Below are experts of layer 9 (counted from 0) of a mixture-of-experts language model. Rows are named up (a neuron's input weights, with its number) and show model dimensions 0-127. Each number is 500 + 25 x the weight over its row's rms, rounded and kept within 0 to 999. Numbers have three digits each.
Before each expert's rows: "comes after" lists some tokens at least twice as common just before its tokens as in all text. This comes from a sample of Wikipedia text that the model never trained on. Tokens count by the router's weight.

# expert 15
comes after: " ", " b", " part", "lan", " p", " qu"
up0:516455503520479507507514488525452506496504473492483479510494470455545495536530539515463474488477462486473508565490489500492530517546506479528510504522482483492487480502511496503480487554526491495544486501508497542479502494497539480499484519459510509503496458468517533526465475478489483535481489501501493518484537526459444491492489505529486542561547497518454479518502510512524462540477
up1:497456520515535485462512505449509485512499527456502518487467477491478501515509489519491485482504531502540462486521521510511519520468531536460491523516487526480549505482547483491509467515522525469530505522503495503466529477525531466504524529489520508513530524516528505507457482486496521528487531457529507477528495491509493464459467410510513490493532482436477461506521468509519492500514
up2:543468532567479509481463518474523483533480490463519503461513485513495482504531467492550549503502499514478504464462506526510522476560501512527510548561490485488490502502514457549467541502536523467477502521490522499500496512497518493500461543467508525522507521479504501483477512480470546512488524519476489504460486498479468475500474482474542516453485500527473488502497511506489480524506
up3:483503508514477475520499476531512495481494503514487467494458492514525461528540504449498544482532542529458521473458524524536505422537494479521531525531512521495509485480519511497478502489542471504531484495532513456441518491491525483491501495509526507461516503548492498499484450498518494517519504476496511491498450522491516496502530547523510460506507497456498537519539479461478512478480
up4:490529486485529525477525476536505532472531501509524470494493505508500489499544519474523467507476515482513490498476536517525477496478474508484510567523507446507501488560550520507481473515487486513529507498507529490507486451471524496513474459450436521513531532495469528531523504523452479532519499518483469457505471514483514481502487537506547480462510487469528508507514489503465466497486
up5:490524524463481523502478512489500531526512454522496478511496484550494499511494496480477470486518489550483530483533541464488507480512502564499484483527537503510480516505505576501449528489492479502514483522503506460460478514460529510525465486458483469466479502511517504520513483459478501512452495512564484489468541545504473491528486514495503508535491530490477483511527489459488505461484
up6:531527484530490501497483455478511492492466520494492466505511494484539481507515489494468483478446500483486518470498492501555473441538488544538511513491529533516537500520538467534520497505482506496532507534461514468508482455492527520517500491501544492494500479481540436513495493512487529505509475494551497527511511460525462494469505520489540503462531470468523542486492516485477448512507
up7:490511519511513503502473488510479497488524513467512496496538456466480524520560529469520506483478476514530501457505487502493492487545463510448562501495529550499504486488487510498534494467469489495499466483525517500495477449470507495494501507503486547490445500516557446531539522495513523546483520519499487502503541494493518528528451493501504487492524519464503482489513502476429504533493
up8:549514514530539489464513507463482481503482517485505475484506459483544516513521512550526462497485503471511516478503506464470467511524504544475447517502516529482557500490574478512501504518522514475539452529502545472529495485511477479488518520520454514511530491509486502515445503505476496510506508496518500488484494545507426460515488458460489501487511529504499502472493485474489497499504
up9:502511499518507483530520474477494488534504531477485522500516500524508452511543535490482526514508475481495466471510472508550490545535512448499508478536529500448487474493533526467459456496480558450556496524505490504470458541523508510477501502520512498518478514495527505489492494491470541509495533488508461451505505492519494495484450490506536481452512488512518496537519497487473534456497
up10:475494539492485533520428498496555524497500533484486501527512485489455510517490489506494535487503520519457473500536469485527488485481555505479484513533444492492508520475558536524516495478509510513534498548475545510495478476502466532537487507453536493496516533512502501488466488508499526469480470473503450470491497484535489463474494538484487493515445496497490521534476508514500510486532
up11:537512514494465487484530494475493532509484477528463500441479511530522466503525495464515548541510476493516539492558439528531456547513497529494482491494509507489512505481523494463475487509506497491509520541504514500517516509538524525517464475509504502508515445480488479440507523518504545492471539442485516506524498512536468505460468473504509493484518539502508464487495494488458491489506
up12:512470504508511510477522501469527523480539510582480484451505522549506485505534508472490532511467523548504518505468507524523442490500502507486501503496518484513530509524504523480505510513466474452466496510473495505527440460476548491469509518516524504519489492513520496522486482512465457537492465482504457516515498517449466471483473500527530542542514491483489471503520466497514478479513
up13:542474504503534488487485513480534494512502462496504438483493468517517477484511457527486483500448497485524518485480490526474535509539557495525526505496462494475520473479534492485513480510443483483541497504464529501491477531554467469494522503503533527512509479486529509510492461470496508521473515439523541459503530509529469486525528494525523529497485493490461507529515509502521444514490
up14:555483490509501500509463484517479515521503508515514490480506523519513517559523480457447512491513496543471496500492469495529471446504459516536513502523505474466521501501529501492511515480483522520533484524457527492473481461533518491531490500497484525497518475467483544535511511485445523513492540477486526497461480477508452480473463502498519524494583517514554468510493505515472495488499
up15:478481504534509478515461500510474497510461474507515490483503476477526512470576481559540533496519485485499520449538497516472495472501479516549493502511533450488498518477513474510525486490479485515492458495500534472481496492482447461529491483505519503486515516460519510493520477527459460530520499518556491516504525509487489536495491521494560501517516540517513536479508527508513505443474
up16:486514506493504491511500487513526482514499485499535465518492462481482490544554479476493521495479528493486491534497509534495462505516480524510506501473520452518484499498508488519521495509525497522486547478490577489488488471484527519477496520450477516541497522440513460488493503536471494488561465495477525523511491517530508508499491553492531463484522542453493511490513535472515494420500
up17:511495473515528460507475505465499506541482466467467487492495464497518507508445488540470514523486517530534501485552508513488480466564495551496508514517536494465496493478518514509496497510508501507475466500514476487474464463534513479543444505450517488491548466493521551573514481481494508509536479517530506494499491513496461493488491498478545488491537481528468474520509489500507489521494
up18:496472484537467481480532505495505539471483479448527493529521483514479476503504526489545480493539480466505546505470493499493502513489507489484509477510475506510513540454525498486534548482504523490498495543519460520511487515477557479453482547497523551510507513507519511483444461497467500507510532495523488515536509490463481445506516503523518468490499574481499518509477475479457491499515
up19:494512494519531483551525529512476482491493469444488494496530467497455498502500441477464521535492517506514488480498509498516473492508478513482534529488511460485499499441582487504498465514455549497502444557515478489539514523479509507482516510481502517494470505543470483504500506534494539506522538505512505483459518490511464521524501514476515524482522532516525490507484443504494493528492
up20:500507493497477483474498494501493495506544473503467514523540487518503493480528533446458486481498464489502483502513501485508465541522505496540497509513528524495503481501535532458502485473497558489536554538499499474479479417479496507503494519579522490521485512485477454495502472507504510494512495503554477475499477504513486482480523499483532523483534481477535514507566479513515470473470
up21:495500499523513497494491493461548515519532501468523497427499465518489450488538527502441506491450471484519437504507485506483474476540519541496502530544545505494541512500536479475524507490497529473508520548508503505524519495519513476519514480484499513516499549488491509478455483473494479519504510463507506539498481516556486492474475519515534501487508545471491497485493489486513437501491
up22:539502505581457499477476521470489523532498468489450499511536499541526499485506518487484513498503496466500461481527524490583463482585476501464530503503537492507513531472520483515501473497488512476501506486513511471470517462498495491457488544483522511490470509499509494506525488488497469482523492479522492463482505524506507471497533482489532501490542493476537467541508482479470493501505
up23:563505512493514482492466504511502539464455465498514487477510484506509507494517529511471515501506522483501513488489531451520561477498475510497482507505535493476522508468518480507532505507524488469535471489498532487512501467534520524445455525494442498479479495494482504461445513477468513508511514510536518484472535524472511525531468547481541521507493548521511444511517534502479502542505
up24:474529520484519480504523459519509450515543463509502482475493522467482488472501497481493533440486522520468516530527501473469527508541483494524492511489538461487520533464530547474524464536558505532529489530497458523513480487511496522525503516482495505509497515470510471499491501493479478502476470551466491461501548446487528467505535523481503540510505508502477510508492512524470462509530
up25:562470504544485531510495468508511519521538475469505465513517459545512461445452537488451517538487497482472481494523557511496462492483533523490499504527540518555541528456536467477501514540478491520506501499483510466486510485508476496456462476481496498512478487539479484501458505529524488493472496522543469480525482495519467480495515496502509511474528510485498492511517492518512503493507
up26:514483515486478507523478475541522501514510504471531509459508474488481474546530510521499494522498517513505463456464481533474481479529581494486495521521499530453481479539520478495511467484524498514491481519530528473483521476543477505523520458479513510486509514553555510497457472512470525527524519475497505482513537496510469494464496519489509515457486550471491456503480484511464479537491
up27:522524500486476503530511486462490499508533488506533495474456489533529509501526470463494473471464480519521458488526529540476468507529490516508490558481508505528529460452494444483536503544480502499502497485494474472475456499494454513467514471496496504493495496489521542512496533507491510562518513511484487555483525521476467463528503471486484510523545497500497480500508514521482441472538
up28:517498495517481491491456474466519501503507446515523502517509461500498490502539504445502511509509445543519506443493470493481528529522509538472519472478530457432575486503539488498485512522482491504484517537491520516519479464487512440525474518447485484458494521525521504470498477490549479509480518513535492471514522507518486502514525492485517505504533519528524507517473513518499496481513
up29:527511534517524479492517479485520480497512446462482491494543501520553505491473505487512520496517533500494503462471490511469505474551487518481539534484519494505506481491538487509511465511471516517558499555482515538531516538536476477513483518478499503516466470524538501498506513461471452489527521466519482485508491499473488422516509476488516494512519494490503474519487469469465433490476
up30:478499485499497517513480473534497515497527485536475457464502464483520504504493518480466484475488504522497493492503432534515499476489511528486523523531528481473500490453493531511543446437504527527517478509552543483493511450524503469504540472480507496505521497514487444500525518479470540484514487507513467497525515511532481485449499515487531516560531471494473482511551501511504507493475
up31:499505511517467492525469531458485500507484540483503435496498500485528449471522492446522532476492496489471537486503471514508463519508486485532566513504525494514548507491563549470466491502521517503519460520481502488475472481519530463521462479516506525480503514531544519479505529472522534485498509501498497503477505494523484444514539489507503502491500512483493473531561515470495488496466

# expert 44
comes after: " ", " con", " re", " as", " As", "as"
up0:509524490496493537465476492440507535488522520491488497453508531521487524470474445499535502485504524500446517481514526507463491507546525490486478498516502533514508527456554510501530525497541519480514475467511487505485548460497510476529505513479508500529477480524484471492500490489487498507474503462527480441529507495522518472464508518500522515536484441490504479496535463446492522540520
up1:490478495493453525489484470506532496557507509495517511534485544512554480477468507466526514534488497523523530521483525495514458501469514526504514502496529491491491475500524482465527511502554506552510465449532513458475470468523454501515515454489510505412498512496542546524525505500512514518463501491463515517473473522491511491489506476481511501516496476511490495478498526484543473495480
up2:533541529444498486510486503526481508504490464496537490492465489516545532513510542503488529503516488498545479493512504490497513423506497507457476548536506494514513503495501477507449511504511512507507516482493504478519504463554485519476516480486528525492489492485486498532516497490485574523510431457511487501487537492455520472482444488476483494529518493490513458498496534520470534471502
up3:454478480477504505488521552489507472503508489533514484488507474478556478505518481510446529536504455458528502496514519480492483484518490492495512480456498516557496506481527519495484491487504563485481485487516495561504494480510503498495489502490495425543479476509501479575520468504501502506531514535528521545484483521492480476517487477519506504457513511477526469507523476501535477469541
up4:520483518491488524505489514475488518509500495475499479518505495514519495464555512466475507515483474479505474483480491476501509469507528547542461489505519500535534536458515526482481482491498526488478542466536539509472532498525550486475523503480483476498473501494526551457492519482554518535514487484500488518513443483468466498461440477482531525545478500534504513507467517545521479481523
up5:534469508525510517476474505522496470490517535506557482488485454510489485512496542517479516503461453450519506468473500474505492500547555518497482557517484500501530490468502499487534508502494456517550520469531505453484513463519439496475485491475479507473485497476515474515468510512475548513473492498513520514524512507510477526474467479522535499514501505547547495513485514522518487473543
up6:516531518500501520471473479496459519483453527479473497491481467545468524526539492540508503491543489461496503462466470480472469491542487511510508516486477525485511499448559505492536489553563507496543462491499509494473527493523493500490536468488475459520505508492511491517456507500484532495510479485538518478509499481457490504501477504555517515534528496477523536500515506452508516528510
up7:452479518488524531456468453490505521512508487539539530503487545539505495461531498509477510491485491461468497464497496498482481541539498551470526495486463468465524506522522533506531506520476498461499503469485525501478502552524537481501487506539510545493493444502480504527528509503490535503482504492540462514532509456473515496537473514513480534479527488486532515506510485472479489457484
up8:473517536534486523508492457520502547517522460521482510484495497501514463532520548487472524517503479516495464509501477516497477471542548490485472486531540530514547486428476468522552500489505483508503495453498491547530497469496479506497521498458485484495496529509495514526483506510490492460514471453535492512534463497499463514487446528516523481510515492465518505480477508525495531464536
up9:471553515537521501517511517476497490528539499484520500483491469473472526454523531476508503525484490489518468505509473481487489494492466500481506495490537489502561488513497545460492501468482464482522530527532520504480524496474463470499502506488476471527462557508519480529489537523535500483451470533503516513588485520470490495501456528503494504494504552512528485472543490490475497489501
up10:508495565491517531504459491503492539501528502524530519443539512489513504515521541522502488526514495495483470495513530466485486539504470534537499511540463469533533520491477483506442475484496495504479529485480536509470456527484518485479487525525496488477485462460473499504510520477484473564516483534490479519492474513493456477509513489542510491512517493468485475525478524474476556488531
up11:510512508502513475525476456467480517517488497524512501482515547515547520513505513491509522542484516467464474467504500445514469497559514494513538491513549485480509513465450515499470479492444503494494500505480498483513521517491505481488513527505512517541504491444465483526548548482519544476513462472553519501472463475490497511452468558474489500497500479484535492527512481481498509488501
up12:485504512498507499487518485506484514476482532495505467426501530473529481526546529491504522508508501455499493523495491433514515458493482513508489553487551465544563485480494511504526472480496468519487530511517513477499556471493514505454464468468503504499525497520449493469515512523446500537539508479499470498505499542485488489448475473504511481505511533486529516507532495522490507491508
up13:553498448498478506485539484508513476497473542512529440469547539542492491503499469501491504514507483475454507521496463469556475481488486557482495501539493495495490496495511501513491532486517487509507496499538516494488534520568524488487504524485493489523500474501536518482478547477485495522492507533475535482453492487452502485483500475489522473534526476468523483511516523474465468542477
up14:489508499488501497460508479487496526520495487532491463432496494491543512441486492514513505521465451468521542521457477526491489518507502532507497540502480498491490465527518471511525498537481515480540520542498466512480531514534479523438462480512549476498492512501514500474504552523496532485504498494524453489511552493526496509505493476463527522466462523521457485483528481519501473517520
up15:500534500525494505498459475490525541495514453491490449510518499547508511478541480505532513488479469475543476497521508463500512511524492508471520495541546476518501518462508487466525518472493519457478522485494518487497515459520497498510563450527530491506502495497538534475491526496501473491475486478536438492526490494517520436477498473488495494483503471497517536471488506520519575479509
up16:478498462512508527500546508477465524463465519533486482488530477498475487528528508513524463445456500471510492489520520454504486539511477534495493486529500473522519511434519487522521510496496492494479480493506508481563551431499487528512504508508515451516474447504499487488519534509533474521494521546527530530515481502498480482479455499525519538490530476484535517472492500498490516503508
up17:474492527490494537497512466506520511556519507504514488553490454496507509444492482475496482474525489513516483512514468501511501480546516465495486491479524530454477482489491502496542517555500492471532523485504479540477490519512449523467498478458520503508488482506532474500475488506518485575484507523487510492494518511490472464486473514531532487470488525525485507499559508545516531468437
up18:475509535505440525470488487506483488494539513495495522509529542503520481486529482522514463525549478477448489473497474509501474511501483496473505475497528493454509500464492448488493524493471478496485489510508560501469517459484543497501476513490513501481485544525502485481490529451447532461534500556514482535491491533514527472524453517539527490501500485499552487502509504543487520504525
up19:457513541504507498478514506500500553543509544527536505473482472544515498475477477469492504512572500497515482488481457487504507475485554513445479528509503501472523489479543477523494505506499495548523497458527495505463516508510474529512537466459508528472538497505517501483511515433466519479467505512498491538529492527491491480515507499505459461486486462493458492531495481492509532491494
up20:487496541525512506507494480457551496516541482515509453485516480502486467452478500486532551508484472514516499520459469520505478494470509534524563508463502512472464482482473449494549534490469490496524522535504525481510505494538492521489533463467486481507486543507538496478463509487486456476509478481540508501539535532547467504497504497511504522498513510481472500484507467484503464466522
up21:518465481506510557472511522473485464511477484522470495474495498463508515532534519569500523542509481498474505480521471495516518513504479488488488503518493467512498494511505521488478459503506503535477495527519488515481528496499536479493493490512554478442470466474563499545479540486527538538484509542453475503520500537529470489496482450466510517509502519476491509494530531486520468483545
up22:491525517516517506547475513521525489548486513506513483464511513526493482486526498453491509504532513458492508516497508485439475498520477498505555479472534491489483550531477542527499505471487416472537490471508519495488500510492494486534490479498491546511502481508493520499531493465538485478518503449535488482455522519460473465499496475514474455494535498537519517518539483472507538505500
up23:420554490512509517517516486467472478504515480522487444483480512536503489510540525453500531519552504504530491509501500482517485485483502489491467485540468454525530480520521490528502518509483443492503498460547554484490488505487490529526477527494493527485494470542476537501517485525522478541509501499553522505447480478500490484477503509492497532496466480484459488479487524528499525497499
up24:476511485495496507513447427487489475524459476469534492506519491536539541473479491452477540555523535517501560509513518496512515489529495510506482493466512506499485476461468507506511512478468499491507503487491459553465471494530462463523468510471505488491495502504484512489539538494534473488483469475544498486545513498463490508505487511540502488501548483503520527528511501502526490479542
up25:500506532486513515523512486495555484516513512507501475557535498525479508463493468501502507483559505497492507525501508482523506465530495481510532475499498465500534433499461491502546460486496486484483524490506533461496529488528505493484501494424486467479475505490523496501504519485464509529539535535512516473533482513530499476483464501488521544490518523511530428520515498542461460487498
up26:493449535489488515516449459454481508476500551512496469493481486492488490531506548551499482493483438481479465501481541506487507472477522468499496537495493529475547486483508483486491535456512506478511503461517535567490502522551534484495497446497507483510521538460537492512526540477506513507505545489480514536505482503476510490523500485525496478472513505476516507495508505510486508502552
up27:548510498490527466505490502485496516463502564486484470490472422537488527528502475516496512490481529477502459487457478484482510458466480530494479556523489495544536523502500493535496516558516489492511504507519513543514522481527498511516511493481509477489510447503517496532474533481494493535498480494495516492553525508462529478498526509462519479490472468469492509514546452493472505486523
up28:474491505475552457462477454460503459484500501488532479499518540509520504471513500517506456510527495457497521468467515491473512519516539479487499506529477473521518543463512471490494496539500474504467503455534565488469466483526486508476504514494523513498508480497476582502502504523484506544498526499542484496487468518528534501501463499472499549495502514499526484520515486543464523491498
up29:474526486467524467477482516484462527476473514491501510471525470515468475544517513495484516497480518508480468503478529464516522526465495497498532532488512499461537521481555510509492494546494471495513498518537521505505513505545564501491496485496498460467481456483486480529493558524483493492493563443485511496501536529507479462492492467517503483490461494506527489530496463520459537503538
up30:531530485508512557529494501486494525508465509460500485493493520529466486463537462531462515498513502474510520476495531498493460501525524498484507515516482436502541494454526467489476522562486492504477513472499502525512483506516520513490481555476514493511486452520496478501475510480501514524499559511472482488484534460500512475480465481481474511510513492458522455476537485543490509500566
up31:501455517492484492469502514518492494477471484526534518486489494504442529494526495476462542473515455512513502522487498484510475492502467528485485508487528496506509488446495484469518531536502525496471436490489515540480505503505532522493505504467548536480506489490546502487497475483477469525493504464508493525480518461426512482541503556533488540538497533519508495471513480507495519555536

# expert 52
comes after: " the", " |", " a", " and", "|", " to"
up0:502579530518515525482485528498490517457468456497496503494464501487497503516472452527476533485549528495453499557509504482484539488513494472448458542550509493479502512505490465500479483510492486514528516438521484493490521509504445526504552516510483516498522463514500478525469478460482504526473500501472525479508506502495510498473459519471528502497503541503487490526510502476542497509523
up1:482484489505496519567524488516557553518502530545451502498498502546473452472516470497477480479524483540474471514537496517496471510466519476511507504495480521485492531489458498482500505480506525493524494494524500432498504497517525468463507544519491458538485479516543515508535465474515529485442521520468513481491494451541527495489499529500530499529488483513471516490512479503494491518517
up2:473496456542502490505458522487497481490483501472523480518499551487525507469510495459507486501533490448442483508541519493458444510535473507506491532494545463500539490503542497499484430523491487472504502506529516459459501513512532485524546516514495503532501517495490486517497467490477488526490507531533483471534474516541516527508486508520498455504514534473470512501480513483503541544504
up3:465537515498535477534483484488487492474505496529500517530511468509467492487486549518510522481433491463514484495527515478459529485493512496472510460500509494467526444490467484524561566502527531527463532512516501511493471484458505473531476518520487496469469510505500500484524512503490508495462512495490499465534500475519534505441531526493490536525522509503503476525466502512466515490553
up4:508514463484549483538513503534517465530464470472520487498456484530461501483519497462503512514476493526513503542514506488548468477528482511509520546532531521488491521499515541482498447482469515538508460459531514482527456459472469492501518543527511537488508533514504516513544513510449528523497510502551493497493516458476487490498480510501513501499508480464502460501486469499467483521472
up5:508490534587489494503481502510509465460549474498503521500532481450457495542480465497477518513477513465485509510479514532491543488513502459490506492528470509534527469541468475413502476506472507526513539499535479498473517466470494521492507496501501461492527488524508505485492501525478542517487537521476521474487481496493487509462496518526535485500475517498516476522483496456504527524499
up6:505519528469542496493512499493482519502478531497537509500511545502532471484481481416506499510510566516508509509455513487493485504471428485517502502500511481433518484487533515495494477513535503490550488485510514539514509513495538511519494515522508506461469466548504478492507493475517505570514481520565509469461457502511490505488514512480482520460494512500485504510478481505459494519503
up7:525496518494532518454499489518513516511543511483499510468514457489516461496505519482472526503488502485536493543558506493505510541557469506503495511466515538509519474514506478500518518479500495521529489497494502538426535523487524447498486536511453486540500481476495502531560504491486490467470461513529491495475523478471490472488506554558492482525487480463476506479477489504502496512538
up8:520523489520496479514542447501455494546507495504455472483537510500509464512434508464480488526507503522491509512509491489524495498517471496539525522550525469473509532522486526458488506519504484510528457509540475478553513500523490493483479520517508513475511523505534495512502499474464520540507488459526495495496452504469496531453535492467476509422498539472495495501482521529516489504523
up9:520504494496485546533494501463467514481479468512523492489489499526446485528533506528485500480471516478496518477495514478476529538519521522474442514510534482514513481460494482508538459493482528473550501497509509498479507483525504472444515521470516507487496516510490481475484560494474484495514478488487540469518494546482501442483524503553503449475491551535487530466500500507509519537538
up10:498522488523515441481404488527490514547469528465481537509509520513507493479515457513501489482488532509459503510473486464449503494501499473490510505524478534451525474486493507477500518502522491459523499459524504544517527528490485544512535523472501453500466513510551499485532498492517512513475467539533516473530540497474525542489499494493537513489486499501523479501506491476512483519481
up11:517522483512526509516489501517512526521523516504496487497519517489517466518513473477486521485484492455504464520484519485492526504475515503506524481508512431510529509503503504476530411446521492450476520509504508497459534487488468497542551482509529507493500501501533471490477475474475522503510492478492533505510505564465501522428510570513528544540499511508476487501521484497514505519524
up12:526513539473490501437514508489509514489496482495518515498494504511562538469486481449469479464536549501478491491522508493518465466508513513494508518551520497511509475479516547472509481454512526497503484530517490493513512509500491489509521531502518497474475499541539516495466547493484532504512447499501547441484474521519494459457450497453490522511479512513485497528508457515473477535484
up13:500474501498495488501466511494465504497524508513501479535481461514526503464519486507530483492538478479462497549507483503508497504477511519498503504536484490508474516488518484492476465547502523490446515529488539485516482478453520529556526483509454459560536504536518504517488473499483553493540531473473521472569471474541482475529500465461526511513502493522512477488487516517502544474516
up14:497497514528511486509516462527443447466523509477509503490521487488538452480489521503486491506487481505496522468539505505510498546543570493494495461528526503496510556488445483463521541473478518487472511483527515469509480525498483476477498493532477465536502500474516495473515532472490475513497528504519458515520484445499463478466504504498495478506523489497522529531536510555541493491520
up15:485555523488561484481486506506458499511507487524479492474513483526496507499522515512516509530533486518482495490489566505453536492458498510525528528529544506490494510496492470511475543461499464484529523500507517500543458491473523514502508523448492526510522515475490498500484509521454515458486451490500523536462531465454495462501450511500470510499508494506552490470483459500525503473522
up16:548482511472554484503521513474456465485488514494570515462541479513518499508486490469492519514489510506487514488484505479466450505501532477483463501518474497514532526484516514469471455515510519496485536498503530509512508549499449488452502489473488482488482505484523534512512556467484499518485536506551529506503490517522509475457441495502508541484480498511507494523505459515498464553519
up17:467517467498547464486486484527466526488549541483465506484499500490538475502507505465492494542494485467502524551520479472511459554491513494495529501507516479514497502469549540487503505495491470483482538522525528475505485479456546484510502493491513492510470520477521468492462504503490507489505478504535500524478518520521454458533490541497506524483483495507492440545480527540531489555518
up18:541509492507503493470532505501448454515476541502500482451467446472529504508517517516483494490498537503497502486465553510474502496488518490470530547532512519501470517477559503476530507513505526495483538491548539466505510515477485470490505510491490510474475505548524535477472468446504538526477494487477503521494474491487465511484477527495515499541523513542503523491547504500509448510468
up19:516512547518482509535519484504516511523473514493492483502522511515541494455514539523478485481494499521485544494466525492459507499440472479452500487535532508520494433550508538470532466489539537501514515534512483487494495508497458484474490506449549492514485483509490494484502502504522502510525514471506501513480513506507474481468500471515541485533518499511497557455510471446453464491500
up20:495546562480526511549514473507506480504463490534502497494491504494476552510536488482491479492509521521468552514498522486489464541516500510499481496494483497489451531512541527469457488561535478478528519479505524504463470506512487498491499520476516513482494496491512536522502464530520484552453508518554495466486494502498466448446493516475495522500478534497498473510469465508480473513487
up21:495474471471495479505470478484496498507521492518558511495523507514549495520524510502482548460490522498480494529491456507519553445484540508485497542502549509526499478567485476470463495526531482481568491493517496471502541518509497480469528472475494491464483495542525523489526455496483488522531484505488490479484514489498525487482518469519527490519500524448460526473488524469488495509518
up22:484496485499527532488533477456463530497543497497528478474488449470515529492485536508480495503493527510503492505477506472514502522493501473456519495486578512463486499433489487523497485521508516513539478514524470457506507473535504476525497483445517481504478480538499485527529509459494495503529528521500543506482477507471480503550522517493529511484559466494453524523500512464527481514529
up23:469489549495462511520465544468526523498504492491517518507488505544492511522497413511494532554477491496482511518450514531492470483516489484503502492523487499508504556506484512498434495566507520515538510517509469515480505471496500536462511510465547563533450491480491514497471511488473511527488479478498487473515541474480501467465495506505504516519473503523488494488526477517498508490510
up24:498500499475484435545507490469502462486517470496524517520477480542477479508476542502527508482508519509482519484473538504494550495545502511493493546524477500498535510459497473550524530518499505502502506519501514494528497480508503476475481520519495472496482509540475538514501476486482481501525568462487442533506503491475491483535516477524528533493489462450523486490473490514464460449539
up25:484507493523530487507466452468482501453503535505482512484519484495481453546462504492463472504502454526470489511479515469522501513496525530545494542495494472497506470517505506518484476517547518507526513507521503508521522491516486516490508508490489473522475496512522540527474521501522479533500494477492462517516522504429465528487425537530532569519521476495514471489548485511501520492469
up26:502493513455511493511512480474483550486437539492492475513567490523521501487511507478486507583469515489522508547510516479514540519501518491512517524469508472500520490488499477510476509514491525516555461518523485473560523500519508507489476495452523517492472494470520476510477562518522493468470534540472457489497507493493485486475538470485515498493480494484501491502492503497514445460507
up27:510530490549548503473523501475498496467498543471491494458498510498508519481535540505491472511524561487458462519529505472493532521490503500467464533504471508486496516547541444539476493522510527448519518514505516482490518506457510514501504527489481541481513485521503514537542478460516484543501490470479491487503500489494474489485512540492518514481485482464487522442488488477507442505470
up28:543517543524521498548438498478483522494475499477537466508490477482486515467490516501439514509471498475481489545488520504494533513524545531500489528486483529449528502494529461467497527441510504471488496458520487508535491542504455472518516515545496476517504491525557519513478516483500528502499529482496540506445501493476489487478479468490503517519504525521526491507489500483516462536505
up29:487531515503487509482461483445510527480500541497507497471504546532486519525471474475500484472557501498499498466461456494501504471511484484523549503500529498501501545468515501507491510500538506490535518569504537510531493483472501529496475468497488520478523511513476489461519520515492459515522456488545465476489454493460486448486489557499512484524469474483485491526502508533498528514542
up30:499529516522475523540529505504481480518470483514509465462456459468491468515535479522535484544495489525467476533539525424505560504494504500491488496469481513490539505498528531495505507473515514529497466498485538486516500485476488512500515537473447492446489463512511518508507453496525489491481492513521518496509494527535505470513523506460547546511530485516524499476470511527472482494460
up31:514455515513578508484485517464469479452523480531503473487496454513491535503541496490484528462485547448459548504461525461515499517505538537511558461495504529443480505496522485481452526521499507484510510529516472494521506487484530502518491498473468498465524475517495486494494547489502511545516511525515500509477487506465492537499471484515525505509480488538501504504507482468503475512494